Below are experts of layer 6 (counted from 0) of a mixture-of-experts language model. Rows are named router (the router's row for the expert), gate (a neuron's input weights, with its number), up (a neuron's input weights, with its number), down (a neuron's output weights, with its number) and show model dimensions 256-383. Each number is 500 + 40 x the weight over its row's rms, rounded and kept within 0 to 999. Numbers have three digits each.
After each expert's rows: "mostly gets" lists some tokens that are sent to it at least half of the time. This comes from a sample of Wikipedia text that the model never trained on.

# expert 9
router:517445578414526545521501451525464507553528508467486486495443524452559518485497469587500518464513517490429510492424417459530504487435513489552510467472553531452584500495474512517470491532501488452500529561479439529473512499438569511560543495436512430545602523493568479517530523500469489496486558460509510558495406510525537457501504461496568519528407421501479494483490501476527511540489
gate0:510441515483448532496538447489471491428450559464478497498518516469493468442467523490421490444485435535485580538531484444536527459488533494528516495517441519572517550404436439502441491511459512465509430512457538516436464481528501450453494485488492445488590471588448454497463517523476517500434481470528541542501517519505448500465451457449446491471486556450598522415511476501420534498499
up0:493545497505434502499431469590453485503562410455487487507423531483537523501508517494466515452540482500533565472469510576513479519536449492443529442507480567508483558519495479534496514507522562489521507502496415532579460503477531448558468531488496442477465495566470519509482489487484552522482484550499622524453501557448571515500519550530570459461537498479474491590555521493526501540476
down0:470511492513509561475488523442487468515496499479493516510460532510487498507489507507484553489558530564513503488486496480617508465522458453516443556521450426436511502420562565538545445487463454461488442507487509506553517537511538487484517416562500460536469482518483506567496462450460472581483574514514548494572430461463503457474448538568540508545544439609493538518486463448533521538488
mostly gets: " one", " two", " three", " One", " Two", " six"

# expert 6
router:536485563489546549555519531543494473551512535490501470450472444454514537495443575443522540461483519520513526487457463502529470492422483429577545444419527494493541545489458414450524494519537541551536519533441500479512464462507520505529516534530469504449563529462510523495514569469502478529518534490487463439497572539505566465466511483583491472512552494430471575461497545439470523509483
gate0:579495526566493423458479537498480569534531452542443507453472482503518461425488421418536514554491492580549565444413481542367590559484515545442461507499541486502503533502606491490519459494489504499447454484473575466556549491475471467498501513550451526478479469527515482520425571485492480419496507448487516439484522483506473517587561497507548519522530479478464528531475494432495528417519
up0:547474531526426530473520530535532425521533458488389524476544470562448478487472461501554518488502435457545512393457456528438449481503586420546501461467448509510547567549500499490503510484490526556515477479465470520491534477448510487425505469410500470454508513524534492497512561577491486418475553523515463501504598526504514459507478548507516526498556420528488503491470535517468507409543
down0:546514491465440452557508417605491548542485563585486431429474512546525533502503553521495532442484524515537513452456413539519491448477454587414442513497501483503448542554426547525557504500470532419439432488425515503483538531475585453519538431505482496489463428519526549543487578506557496520449513529497452408543533548516497526567463572519537473483515513535487561451513488508537465526540
mostly gets: " the", "The", " The", " his", " its", " her"

# expert 23
router:561554443525460464530512439485447411485480499550524513546557504487547477514517500520420449524561518397453536510527523530469483567456489549448480473522524466560476500458448461565449514514525521543469479487481443499515480517518547506420507465561485491504504506548489489469511525472515527534485523494491543445503461550465517499403402389531450487434431509499449486495552494490486556585572
gate0:510502511484446460577534500494493476490475454497423523493477452603494443519468478474492505533531503355487505507531511545506443558489498462569557493501438442430449474510504526510539539515438465542464485512497550501475457481552453447447474521511448424490500522524464580441405535499550516526466501460592501509479495429450518494504498474488499479425487462499503488549455509546490503510503
up0:489472515431523457546460479516535499482492371539464474497490507498489485494517498432505448466559500433424548559516476569408437499479591455602557491460575465432502454497462448518529519522546525559511464496457607484530513495561485509472475448515454470452471560526527447414513512429536510494493529436551513474523496480341466442497477533529526562446453495482475503558474567495453463490488
down0:497501498533425579506510532487515525466507485546462509458484489519500567557484470523513518505537488460413459499535476525475462528502481492516509491404520443512493500487456462477464520584500504575408485531484544478543590512529476467508477495540494536518496474454520523497420491441517514452472499489519532476507525477526493514525468535411523481604491505464429476568453475495520537484506
mostly gets: "rell", "ñ", " Gal", " Tom", " Mont", " Busch"

# expert 15
router:419541547548491523534493523538571542563500463463501452462479527485516485562398559514507511459441420445503398467513460549539491480563485478542512462498551583415561529510497485490604514555501551547454525531495596472539466470522520434533529475507546591513491518470532530480450547602469443489462519448447548522539477487472526425497510470517532521523549477530415459532532522483518467542533
gate0:455491432508439520547479520528498489426471433481423530479466508513491469470538504502507511573466521493466526580482458533513501492567506471566482493535424554617492458477449523526526430460535516532483494564470499503480538462496514484525534556475422474511446462552553491456485513428517508489557501494441456584514499568491522543582473475534501468507534476464488472528453499524482436545472
up0:593529477470448498446500423521518492479492503468513484437469526535540458580476502469413478544512486551533479502465470560461540460522408507552524503450492523492468484503477503496471474500566488506558464545518486551466511558482508463488464452517474490474501501483519484499514565532467489511569553501498502525518539506498493440507484492524580444491587498419510502445491522421527512599411
down0:532521562529504570543534507543592478535457550484540474473522530486472558499510545440573502514466485552459611526506494532562513525455476571553464492568554484483463541513467509553500578524493453504531430496503556483548475502483480490513497492554520503514488477515581512423461493477543499444458510527442496507496530517478517495438463507467480493556462448523422481438486566459506378456477
mostly gets: " final", " first", " previous", " traditional", " early", " late"

# expert 13
router:480537559526531506553524495578526458558533465456543493492454547519528453561448537563475475448479447515444502473462469542488517483553452464524538505449540525472531539483511481478502547605542501438467577518433545462487489496578499476570460438477560547464522521494527535462457539553494484504458523438483505476593481511504541426448545546457458605512470485529431511465516520467556463533490
gate0:548463587544513538545513522460416466546462461526513438441470446502480561484528584488528509502485486464557502481505455499456502533467471429522498461509512468485603459542455511502462451468421466572453476518572519572499481490505472445569546497454447519505528490534514444486517516542468508497508490498548465526503478505512558460514503509549485499440428572566489535412534514511430452478496
up0:448495555518533494506599478458507484552488552508460503448459523443410470502528599496583471438514536556496490534475515476495485488531466447481457501490502539468492520460488541498498495481505444488432592562555494578616581512527544483499588543444472491505535493536419470517525491571455436480442480520552544479535579472530474557447487541473555477434461539506536479455484438501424522595542
down0:503400524499436508497500486482430479422466566537460528523465570498474485421442479511525434584518501618501528579571551497432543442520490467518521426516508516561489450475474441574406439525534486513482542502515467409458487436479458492519447518563413530489483471562532559518440506514497495582543550575449570517465531481471535547535445537501467558480491483455496586450525468517525539502480
mostly gets: " São", " Santiago", " Jorge", " José", " Ale", " MF"

# expert 8
router:494529456533522474559488579507470495474451543466398452550577518513494549436521499463480500500584494443563498516507560516529567490516517521464499493522476522466522404477509567526458447436513463557506476459529539528473512533503537496551532519559515484460531523545442537505548457514495483456500483487494461542465480511467498462497549493510529497493543532555538536489513491534497530449501
gate0:472499536498560396548464524536508484467528444419461538440490578542541471530503628495514454514513540467536455503474512499529489532493440439456522556515438451529513488544529602544480499521512527588525518531514378498499571497515521520527510516482513471525531503439492510538528470512517488465500485485443524509526452529536487501475527459467497550491456551470468501518495524578493506497436
up0:465494471478529595512475526459548495474518451492535412542495496475476487562510460486551518454415463434412490456444481494499479488513579493481568475461523442487563549535492583484574502547473461470544474552478511512562450464489565487457458455527509464526433517424544482512473495483528471461556454426467480515521442426437434486507454539541476576500513476530486537509594457499494538549530
down0:435477488538514473549472508549491490402486458521537478524481438477559576484484483567493487474440492476433554574512524443504525483515524506492526487518455485534532549441407497491501523506535533470545491473508563441550473529482544470493491474442475558508581489455577506492460519498509529491545452484519499523537500455458475447537409450467451526457482506460507496419505513543530511534484
mostly gets: ".\n\n", " However", "\".", ".\"\n\n", ".\"", " ===\n"

# expert 21
router:486509403582464504472539563554489482540533487505486526583469488486430483482481531512451528449512487574579481462540502464491520387413463538454534480571496537553504481513452439471537538529470494418497433448466506485544503454499521486547508468440473550524465525499465518455432486456501435456527445502554486465565515509502548547493532477547540503537484566491523464500529506498480393506556
gate0:472498513503491491478457489534439543552546502503439488500536476536447489497551536453447492470530501521464542542471535523484587486460490416454425549453560552513473473425476468530510496438533448515473440457532488503475533441439487516512468526498488467519505487452537441555559548441483516609496490503509524434523511545494546587533396541430493451570502495421545460497494499452487500505536
up0:429475522517484462553489427574549603504506551572468499423567498483483600495492540499430420456537555520533493464492525469555537457518446528476514511474506562422538507591444471551480528484532452441559488516539441560526510560499492533441508519476573489438545521579538481544489535449457539502518503465478485437529527442496529512458502482479558547481518490511432563553491472531496508461493
down0:550417460544494541497517578552501539492410502499494514510421475571586490518550467425486460506563513491566505516503466572512516485502465525509443439464463434516592555472531468450436509470506443537521586502438554535551487472539489496522507456473511586547506472572518531520469428448482470496495390612551563452567477523473534507440489478505538487518497461589472452466586415512459505525471
mostly gets: " (", " =\n\n", "(", " (\"", "°", "^{("

# expert 22
router:428570465534496472508567504552485446529518501456540483499429530521453447563540477482529493494542436501510437486474487533517553464502514500445539513530489562451557529540464514458460558527551509440497481516509528521422478558520533479546521499522492554519489507478500493479422546544545521512500417478504526496509499508578475464532518535512466541476460418577544455463413499477484453581465
gate0:449504498571487535429467445492494505491509507522527503480518541527442539531471542644453548525467539450504443539508519466457438423477516534496538474523511488507568487445460492540495565531506516571535519450498530444468531459431528453471550575509493440517527470494502487576516523515470422468523492507459470585526516564532515488452474473532494447442524507484485575499454514575446576543515
up0:547468456518561427583490480433551376510468578448433521507547518489487426487552527482479437445539556577476497518495527557565553451509537484513549499447461503582487586504486528473477529502417514465534502467568508498585553495492527523514497509525474519536466527510442554483438538518527475491515470445445545538517430530511473458533415520517459444562472437481472522473476505537535470495534
down0:545468498518479490489501495516534526521504425506487505537475526535485541579448461490434474557576519487499455499456557470473493571540436447481520451437452492508498529513489437466514470525506485478470535528460509489479516482587495521467518505503499534499560554476443475445587506521548439451478498533369503496477473452467469469504544504447458497481498523435454542525480513520483465498441
mostly gets: "|---|---|---|---|---|\n", "|---|---|---|---|\n", " even", " Succeeded", " rather", " sometimes"

# expert 5
router:447514549538483515539500496518539469480536468454545475475471527437532452482430465517532430455444397474436466477450477529454520451539464460518522483450512523445512527467469501456496534576551508464501561517482536454471468497564492425578476440486564550446531554449487522466467579534533509502465514457492526516536470478464521431500523482414404533514493490536447522521484540476542498496513
gate0:523508508480521471485443509557541518471449475517554560541461520499526486448505513468508453518551474492520484463510576427522414470585531545503515540530521545504481481483510449506521458469513495518590476420519523495497521478513452578479537550498408528495493459466577481595550463537478466412442505429501518546526443500493393450563515495541540482517462520531415517502512515515442478472490
up0:521548463560548515526524493537491473469513479568481523479511458456534431493428560513504491466514441493502477562427546575538497486488471430458447547558515465491523485533523512514515474517488471517537522436543524417489518486505517488532519433580467551500473536431472484535525478486487486461589505510581466522490573535483438472549464524470476500528567427489526548481492553484496513531447
down0:539559454514489464522499574522551556584501536543491506492550457545520517574459582544498495515495477537554482493464496473462493520558493529539550527531526500481484494562423492496425470471489485483524513493520504561515483460534548443476481478506460516529446522543500532467507539554461470499537519501518540564497544547482480565502494562438512504556489422491477459515409520449558471431578
mostly gets: " Islam", " Iraq", " Siege", " Singh", " Islamic", " Shah"

# expert 7
router:531451524516469486515544506453553528517520506544505519548428537497587474485526538524562541569477439464492518495537499529516499498509530623531453497513453513529492526511555520516535465481451523475546499572504555457428526488460498496497438518462530538479428493485495481476506464474559497469485491550465483511506482459560523543541486504548457542509503558507520528376526529517536504509522
gate0:479462501510506465475549489504436513494455444434445412486523489539449569521458555512541459519492522478449468418547468610603537464492532535549480503634482492530469504506519562554487525429479525492470513489498512464464547504490526501482514561487519496553561461535548565522534534458440483504450462505456470494456546464547493449423492489501528515533422491447474457528532473440535473538487
up0:510513534478541495529498463494538568547544551518510548536493450478457486539531544469521540477508461522521472466534520496472455551456543539549510528483487508449520521505477573505500504428496600538515504463407573466449536462415517497455530515477527514566535532462518577531470401545532506446467528492488432542540510432476495539442541526479537545544494533513447512448533561511510514517539
down0:548444508513491485555477512483551450483514580414466545554450485489470458477570488496476528505486494490502482544464468477569477531489452495478502448485547562535399487508499536526464490490479467485490603544477534516479558482500507466538457471430462563500519538491478464494552486459514547556510463481514414485595479522516510491504504474453506545543558558472504460511571538484515589539499
mostly gets: " Berlin", "berg", "borg", " Sche", "enburg", "ller"

# expert 16
router:525538500531507539463523445553488472517518531441525462478462520511442474514398516476555545422458421517496472500440451588483533484536474469560530530500471452464567545471496457470455539501522493451491504570528528477476461480498547459537474500408487521505532527446493535486470558569496503509447438493461550478537512459523520431475498479535451421527470413532502477420503470473539495508519
gate0:528486496535453397483499485492496500512419476510501497525527431550482519501467485437532526481479437384482437463500565523449535483394499492497501504518528470500477490538469490468531480480493476455490474504502495473509468454441535476525443572505558552538532477488440463460451494453445491486500472528510469525483484508526496536476487511476413448459517531444577438475458484492412462522468
up0:474533521580503566515430539472461520551538479492472530525479405538524511496426527488473552460516528578483506542482516466543515466509477421476508522539452475496536506443499524437456514523472465537523477464566488480525478526488449486517493491466487471495482523502454445552531523440482511529538381555503459484497581461417513521534484483488443448431529505495459546538454513511513495530483
down0:457496518494522546501509551520456490598504450482547507437425514490564489572518500495515523477549557537513501455480584556523522522435491509480536454508499473491411533505502469473469521556511516587470463462543482588527437570491564505471472486440509515493464527462458462518539530543528496439519403456435555507455486481528482529423478495507559423454506478546475518474523472468520447482545
mostly gets: " has", " had", " Chevrolet", " have", " would", " available"

# expert 3
router:470441521525561508468439500552516473514494480446472527514550500451471488507577472436533492529512558512501420511463404482501530485516491537513496493529467437594556548519539484467425511484460437465547464430540445475492413482486376476500511541520494556462509510428491470531533516467510410445477551481504531533535504566458543464605491526606476458556560490487524511517491463516498535453534
gate0:465535536441569552513404523445498481602532439442406500474514565528506492538524491518544561493553484523533482465495467439521510524585498507470469554539479599542475526534507550455468539469454527516533506528519519510515473460569485433513505524530508504472547502530493448467491477483487462489547537471529517480512427462470572582525475486503529421494484499483493581498513511523439514501525
up0:531559445540563536537495537504440503528514477450468512461537508542513482506497539509508468557510480469489469481521489570449425585531469518536524555562593475521496530494498544525534484526484509482435484577477506494459554528566569460499573493487481498473494466495419480504471493522458524495548548539534519494491465559470421450504563546468524480557501512482481571514471436509473537455432
down0:516424513495467493548496509469559491550456469410512511467508448539520492482446501491493519522506549554576529513533519522457487468504458480520532474484537530448539510473471464584457549467542426548500463470513495607519564536407466534455484504544575471424480501431480489497509434500470496400546549519556487459454471464516470506435531535526479526449499424510472480477436496576571511547550
mostly gets: " species", " MPC", " Genus", " JPL", "idae", " list"

# expert 0
router:491494492460509543489438534506469494463487529453479505424538477549469524487471474528496518532475508551559435514458558481486461497455493475488543522576558418582501441552449463614525437435416500535502558442463546533556494427536460479473479495554479485571440503531525545548507518480533456456555562597539437574480571525550485575448541573498568543488487538494487480527472445522465472481496
gate0:452507487483441419537455490532472454474451532459527454500501561456486538536506545489519481539565551435497509426521461521515505437506488453508523536540427622507451516480568479510452610534507503504501537531534478513543449456543467451487568489527554558551509479516451472480459512529516490512512507514531558419550434488466562513474450457498494500481540478518521480454511518491594501511508
up0:549543518502467546505492524439513489544558496535498558501587494483528501503485515447441509425519497492455504535483485424531570580469524523495472472433502475514554426513404467488474522486620531527506481470511466489419513557374506552567472483505427498455513485482492482497473492505546480500502499525444495581505521439480494502422511543482475520592510503469498543544473492511425527490486
down0:470493539480512522538495467533510476428439438473475481506476441460593562533508459552478447569508533500499606508428559542476454548540532537479492423518519570591548506454489475545465526450551576526546499532518494579502510549518503426467464470580557438522494534488432382538494490510418495539448470494543463543494532546475533497548560498519481528488535487550567501503432501496551543476490
mostly gets: "=", "):", " •", ":", ".:", "::"

# expert 14
router:500509530484467478494509489531586439498566497493537428507467472558514441515475454461571440505492480454506512458491457530404568431519435486526474535434485573484492515477477570486492566526502540502511539531459482506413513489457517449489463453493494554529526549482526523501440534495474524451448531498432581502477529520448530448490453545476472506567519496489451555468499430471516461450516
gate0:501586535482510479495585505523469538563516523462533541491446529510509519521527465526496545512478524471458513493506508480548546503488526497525537575519488461522564497495484423503508496483495456450485530532483528530547542556533513486487515460546518480593513482578448468522474469502549435477459549397479516540468498524545481478641532472408540595489442538472551518459484512536472503524535
up0:530516566519468489584474467534515494578492555448490515506487494477490549531457557549508501506535473540513487519442455422487606506440443515498495467530495536492565530472541437531477419461495556517508475509551510466484553488513516463576531558474444511511426463528480533591475581470405475554483469454536525486464500512538483430483547487523546476473465500464447459569540536446462466481490
down0:527541479532510540479448482430509545486411441476464504500466515460520514458515523526424454534482385526518483520509482504529456491464498559501516542535506533497441497497424434486435460495471525477498486449517526510450462460426509505555454541465473518559491543386550447449508463532479493526561506465515474556514523527530550483445513342572488501510538486487517455531443458513509552442424
mostly gets: "200", "198", "202", "201", "197", "199"

# expert 10
router:518513555509518549564451542529495442526488445526484471461469396511460596531475436477529477487555511505501434531465500423471464495469534521528436555574485533501545463502554544536471498514532533485555422468501498528447461497510479506491482598522559506476552478482517551517543499540498526566516547471500486521528549470524448456450470502455496435392570479477532452514515545552502546503427
gate0:446478493529537517500526487511420514458484457567506493515532429516546444524516515486472524464497520522495468513471483559515521467540568444530505471473484507495452555450443518450572543542494444505518434536511538445570504530516466490594525566471444470503448487497533525531435513498476467528495451484504532504505580526555535496550569488520529395482488516456556502529504498485501489456535
up0:512447466477481555507471535449505505520533565530475454473608552457490507490462466528481502487489433556555448496489540477488444589506490450513574466449492558546476515524458448496524486584472508548477451572472545513517489474481468488462461492516518501442496451516467570520454528536474516496547505458466517561495536501471472518496564502489469528489557607506525531506530524557482577543507
down0:510549486430426515526471511484462541498511502538460462468441529529529455559562483463485612509478445501464462508467541481593451560481433565444457494400569450438462468485438433513445507524529470508443528553575406421529490502519507482576483457555530513530441429491490506486531481474492487471564540485443440444505548463509539489568552451510532468484554571476559457479481554512404478508431
mostly gets: "1", "2", "3", "5", "0", "4"

# expert 1
router:411509583501453556534578515564527471541539488495547470490438545466519451526428559502535489458410441464489441472488455573464526472526444463505492452460531549480532580445476520429529532541525519483510556513451506426476513500533516423532493450515543530485509534471541533441444528548538503468442524431450526509553484521487497436497479458462509556533429426549471530489501567482559447574528
gate0:487535483488510541440495539488448556516516473452508524517491553531490537471540517522432458491468524470466473568527503533490452519449518502461529464542486524567508469540464553494511462493472472548451480524480501474479489493547479505492422437514524481491544416493488455409533522480449456469563477503515508509430528445513523531464483443545460452479553512494498485511562489417499544480520
up0:540532507493469502468530438507470468440533549429564544494475551467487441498534442578447535507525542526528509511528477545536506569514536576457547523548498458524489533594490432520431503425487528505495565528503438451499456585539534485550470510513453498498517432455526423475542491430472519516493503521559409517484491510502575483466454511577474504514536492498495506494498455490559453469498
down0:508476566472585548497478449545501516498535484539466522378581473448546556571583458519522523492520543531523519446578460521471501481520499547500513516444489495465491497460526473596505494467459450512515561498446468497540424608463478467496534447521493499525443571534492529477516456411460522519513578455507415503464504482481525544517495475545509463501526531537492505588503462460551486544462
mostly gets: " NEAT", " GF", " LINEAR", " Switzerland", " Clemson", " Cincinnati"

# expert 20
router:440460532507530510438511479508514512478530427461535491483526526543470559521600518487546533541518555588467488514549510478503478536536468583567506438480454512480485544561510459484512564526550406491529488582542474452465541483427473471560462496479510540510382498532503489527514505567497504471547507496479510557548494500488563505544533500520488430529425543520448501575477476533478460455547
gate0:499466515497565477459470449532442553453475498508404501506575527468546543544557531548517485555601499545533420473456520524395502532500557454520490450519489491587443544481486517596557467449515502409479428506519482474499512430471514539429489548538512498536476425465499491564474513484546583484484541484488515549502493440510531551451469474505543502417483550451397529503427436545468475513472
up0:519546517535502525553507507519494542471547501459479544521484425527461459527407536473518543563541519449505470501459497473455501551512453478518493519458545582447520479515448547527574493485451556484472460498528524509587494460456569444494543471482441478524628513509510494470540450463557450533537516552526495569491510510474497532446523510446521489501464466501420566517473490538466452501476
down0:451531508481440519524580482521519502538489513495538515470465534538524498480492538521484459531494482472511523551465524495464495516544546537518474523554460481481470517514454548519472493503536449520513463472550484540553475436527492529542558491551538382560523521478462547507542504493518472458580497520538542432467433495524558505490542552530474501551434481557509448436530518451507562557507
mostly gets: " all", " every", " majority", " per", " All", " throughout"

# expert 4
router:494574527523496492475530421434555531523449511505496487519466486476599466504540497546520518532443567495499565505554518459543517548542486502531535479501487453441481576552446441452546519580502532453505581460474503495440487579454490470467444520452415439477501518534544497461438488487480508509414467521530541526436480502493501521604500547459436526511502456448525490501529453525495516455455
gate0:506496498482557442471447535532409465557543455467548517572475471476509420471471525485481488479472476512544526512550512498510457535605484532478565514547495523426531522510462520532514438573531520461494575496540484532437511485549505509487576486451542457549551526485487522440452427403526490583461495488491437439531484470478429487477518508405518485517482527533501483532556454477467445516487
up0:480458535537455481505560416431462504480452507508484512479486482509477499563599502509491518479522492514503536528589451444500487505507504519547454478425487516570525456449496485539546502441509486540558530482406523439487514459482494509505466464520461511443458514600452482494489517550510516516541508508588588519426424540501444489497494511524571507466538508486497521468535550501469571496542
down0:508510509556442489514608473555477475463491522612541516510449618497452542462549465532555533558493518527489443541472465476503540477543511465582425448577525499482476464443497550492514482451516531519481484452518443443477511495450519510476440466533438531491515437507475505534405461564543533501510406506502489516429484526553549501545531510469506502454402472500445541464468463498494447468514
mostly gets: " died", " find", " worked", " graduated", " create", " qualify"

# expert 12
router:543465466481465508435484464442468517451413446559485541511453500525492565517506536524527463552522490515493531540485582532537501514489565528424550487474529534474430453512545483531523519452425476500493440492508507545589566509473513487463456535533531452512456508538520443499590443491465534516546558510544492488444524497545484572492483543452547442513493506472578536513486477494448519550476
gate0:465531477494486539484527451435542531441534510518560595510558535425575486486465502500475397504494539499510496501492402438500541466443559578450514463548488448477541490544496504543484418542527555476462487532470458551510445476441551475453461487448489526532492509508541587477460406476496442495559488488499499502523492474516476428502553478526521556522565482551497493529479453517443451427450
up0:573508451471582401442450501565452462529555489476471427438470581524447540492516477430494519515532470498443490537478501491473570515512512474524480560573462535587419534418545526486482545483445512485496489576470457470506525533516419506551532532470466510451507484489423428564512603482522535530515501523496434474463470502436531500517508459498475485467492440429513549460514562515477514520541
down0:560471489569483443479529487514444494442442503460488520447442530482502540448544548480485601488484529559442519528449463522430470473533528492513456430530462524517476496418447506500460428444514521461460444543518411512527491493541417518503532464526474528441503465502496542531541466509541525502484458523504491460474491508487464495480450584488522481526540489435498583497559491544505502403479
mostly gets: " into", " became", " is", " become", " for", " to"

# expert 11
router:535540525575512533472471488541475565447496456577474539500505491504546459429534454499483460502497514609503430489485503455529480463576568496506526467528548593510470513471490479488510440463511495431479477437566435451534412486514443494493501501476550483520513522496485519569454489475539523552527559478588430562547413564496555525496543501510504482543487541545477563480483527463457472563543
gate0:499475460583485510508534492435451499482518512511480513551547517517569566518536471480459498536504474568462524500484523504481550425505581518441555523518507456532474457507457558426500519541470517448542453441506488494491554507499561496483523430538530470467483484570505466467486488478523491477476537510531478486449531593492479460484528555458598507516488474464500499466481439493500416493547
up0:527510528495488468548545555437479570426472464420529518483557539513523479451557478547520493500615429555496565499470499572471503480488481464521564521520554403538480535442519472455530471508576507520484449524481558530475504414490518514493465503491499487510489503446497454504483433483517517472496544509540487501500455553537523451518551462458578475462521547520538529419527466520464553563446
down0:581493476460465503376474461547559579463484538485523534469547510492458494538503426513511513596579490491546456517572478502515414497531510479486516515541520358452474549485499445499443484572543452554536504438515512524469504430460481511521480570544477502563524600455514461502439518500512496426471527452476482504504486468525428461482451403509537511546494542442468524532582478435435494473454
mostly gets: " by", " under", " ISBN", " By", "After", " Under"

# expert 2
router:427502534535460561544541510562515464510544469465533510465457521516506452558431545500512488450428430490497419476475480526482521499548462459514520485442520541443542548490521488459554529495548473500449568529425548486487509562542547492537490464506522538482506500463560512442449540545518477485471500433493545467555462524497519485478537437472510574514470431539457545502535496478546495510522
gate0:471502513537493513481435469507581498521455546437561519484514475517483405503455483457528537558448521509491487546431453502593501473550475551456462449478513515559468465565510492497539452476464396500542492473491498507486446454533509608516484532546519527536493480532503494493509472569473537529538510521534479459497555503492516565492464463470487577446492465461526577519455494491445451531530
up0:544571451499525520493518490467472476463513597552545556483503439510510510465394498488486496495484490503501520456510532513461491525497540436424504470547473517516505493528568566432527446471523490462484518494496460500504490562497443521523496536495441511513517552514468486504524488479506490595526501507486454464460539540493462576586534513501595535485546429548484405522561475506507534482461
down0:490497498514521547440479544508428486509568489492578491532514593502542516484466457454538473519532446481532513488483547506500526474430431474482380454519473559523536512533500471464501517578483463456469583490463451529500448460614493550475474483500508526518493482480551473486587544540486432522516494487481488489491467477493473557528539523515487510498531499517517518478457521574446581597462
mostly gets: "}$", ")}", " Nancy", "',", " Hamm", " Evans"

# expert 17
router:552531456446474537474481489485533514468519474562516447549466504523469465509536496407497462490553437419462537472478423515460549525463490507477468543505497475488474533540480514448512528553504560513443483521499479482461532479482527498482472442529485534474488518514566532476472540411526451442429556501455538498477442494477414503486555489509605544515471472550452449476426455521479482470497
gate0:478485526487500520567533576558474477531559535485552553431455531471595448504489519549449541484420545434481474478410433490417502480513491542542481412446543560514486555535458456569513540482489533557467506400511421545543499442484518526466507589496520560505527494509505515535514527520486479474484509490439463471441500510464421532528443545525453505474495508435482477504499549502458522482544
up0:501514451466529510459507472430504511530465467438515545511442405531483518557523508541531457547556487473549487618533521470578533528466453523430479506506576511527480535460493482453451489503512483501477535553498492561511532475500487532418529497536431474593455527490519504502474486539539510486547479463478529476494477475504402543469475507575479519520508465498472606485456538509490445532466
down0:534506472548472421524446490459518487523549454519502556521470511478493566425534511486541468466474515482467428478483480499469581501566565543497503506597481561533469553530462481496520517497473519515528483570516485546459516481520550509490496479545482484530449493486437531438457532527497507477483528509493493511515550510466479536481514505567512513447541421501462487461439445507541523553493
mostly gets: "SI", "American", "South", "incumbent", "New", "Early"

# expert 18
router:510517462428438489527544513429520581462491561514527468443547519442416472547430489485513591504498502474466529482462517497487502543541503547500483506484424477484492419559493496466518504519486543527510500525493480611575535522473471587486529527449564497483537510449525498453550533484443489551506442572459535461451500438449417435497566600501463500480488447449500435541569571513498570483497
gate0:510498475491473443481595509494440476490490528489471509443512459480483550507464471514500542454512484468496486541505482499551488507487549548545559511474527561571488590526483547474558464476487442465450487443466547522583478496468537518542570535473490517544534525515457446468446550463461508519456528511512555451491505499505540480485500514503486533483474554512558464499435473513514478508451
up0:461584460536508473544534487486512564492499566544562611557563487431486430437498505559486511566500484527476482491433571548518533439538466512485431523543498526444510446528513537465511504469562481508513478549458487470523480533550475539514437501550531529443483501418494443561431570413443520496476519499450514428522465498546437581464424476531499460448524408553465478439484535484481487608491
down0:516542545536501557531510449517487521477547559570484485520551483551488522487480555493518548572506517429433561486472509482459517536446518469473484478504536535448524437494552518522430501459556598550535470494530467538488449469511383509459522494559514436459494443463522486518486498514451513445523513558530451446513523518493514519478503441503561528459535455518526494552498417566468541522502
mostly gets: "ept", "reat", "unk", "ugg", "inn", "pt"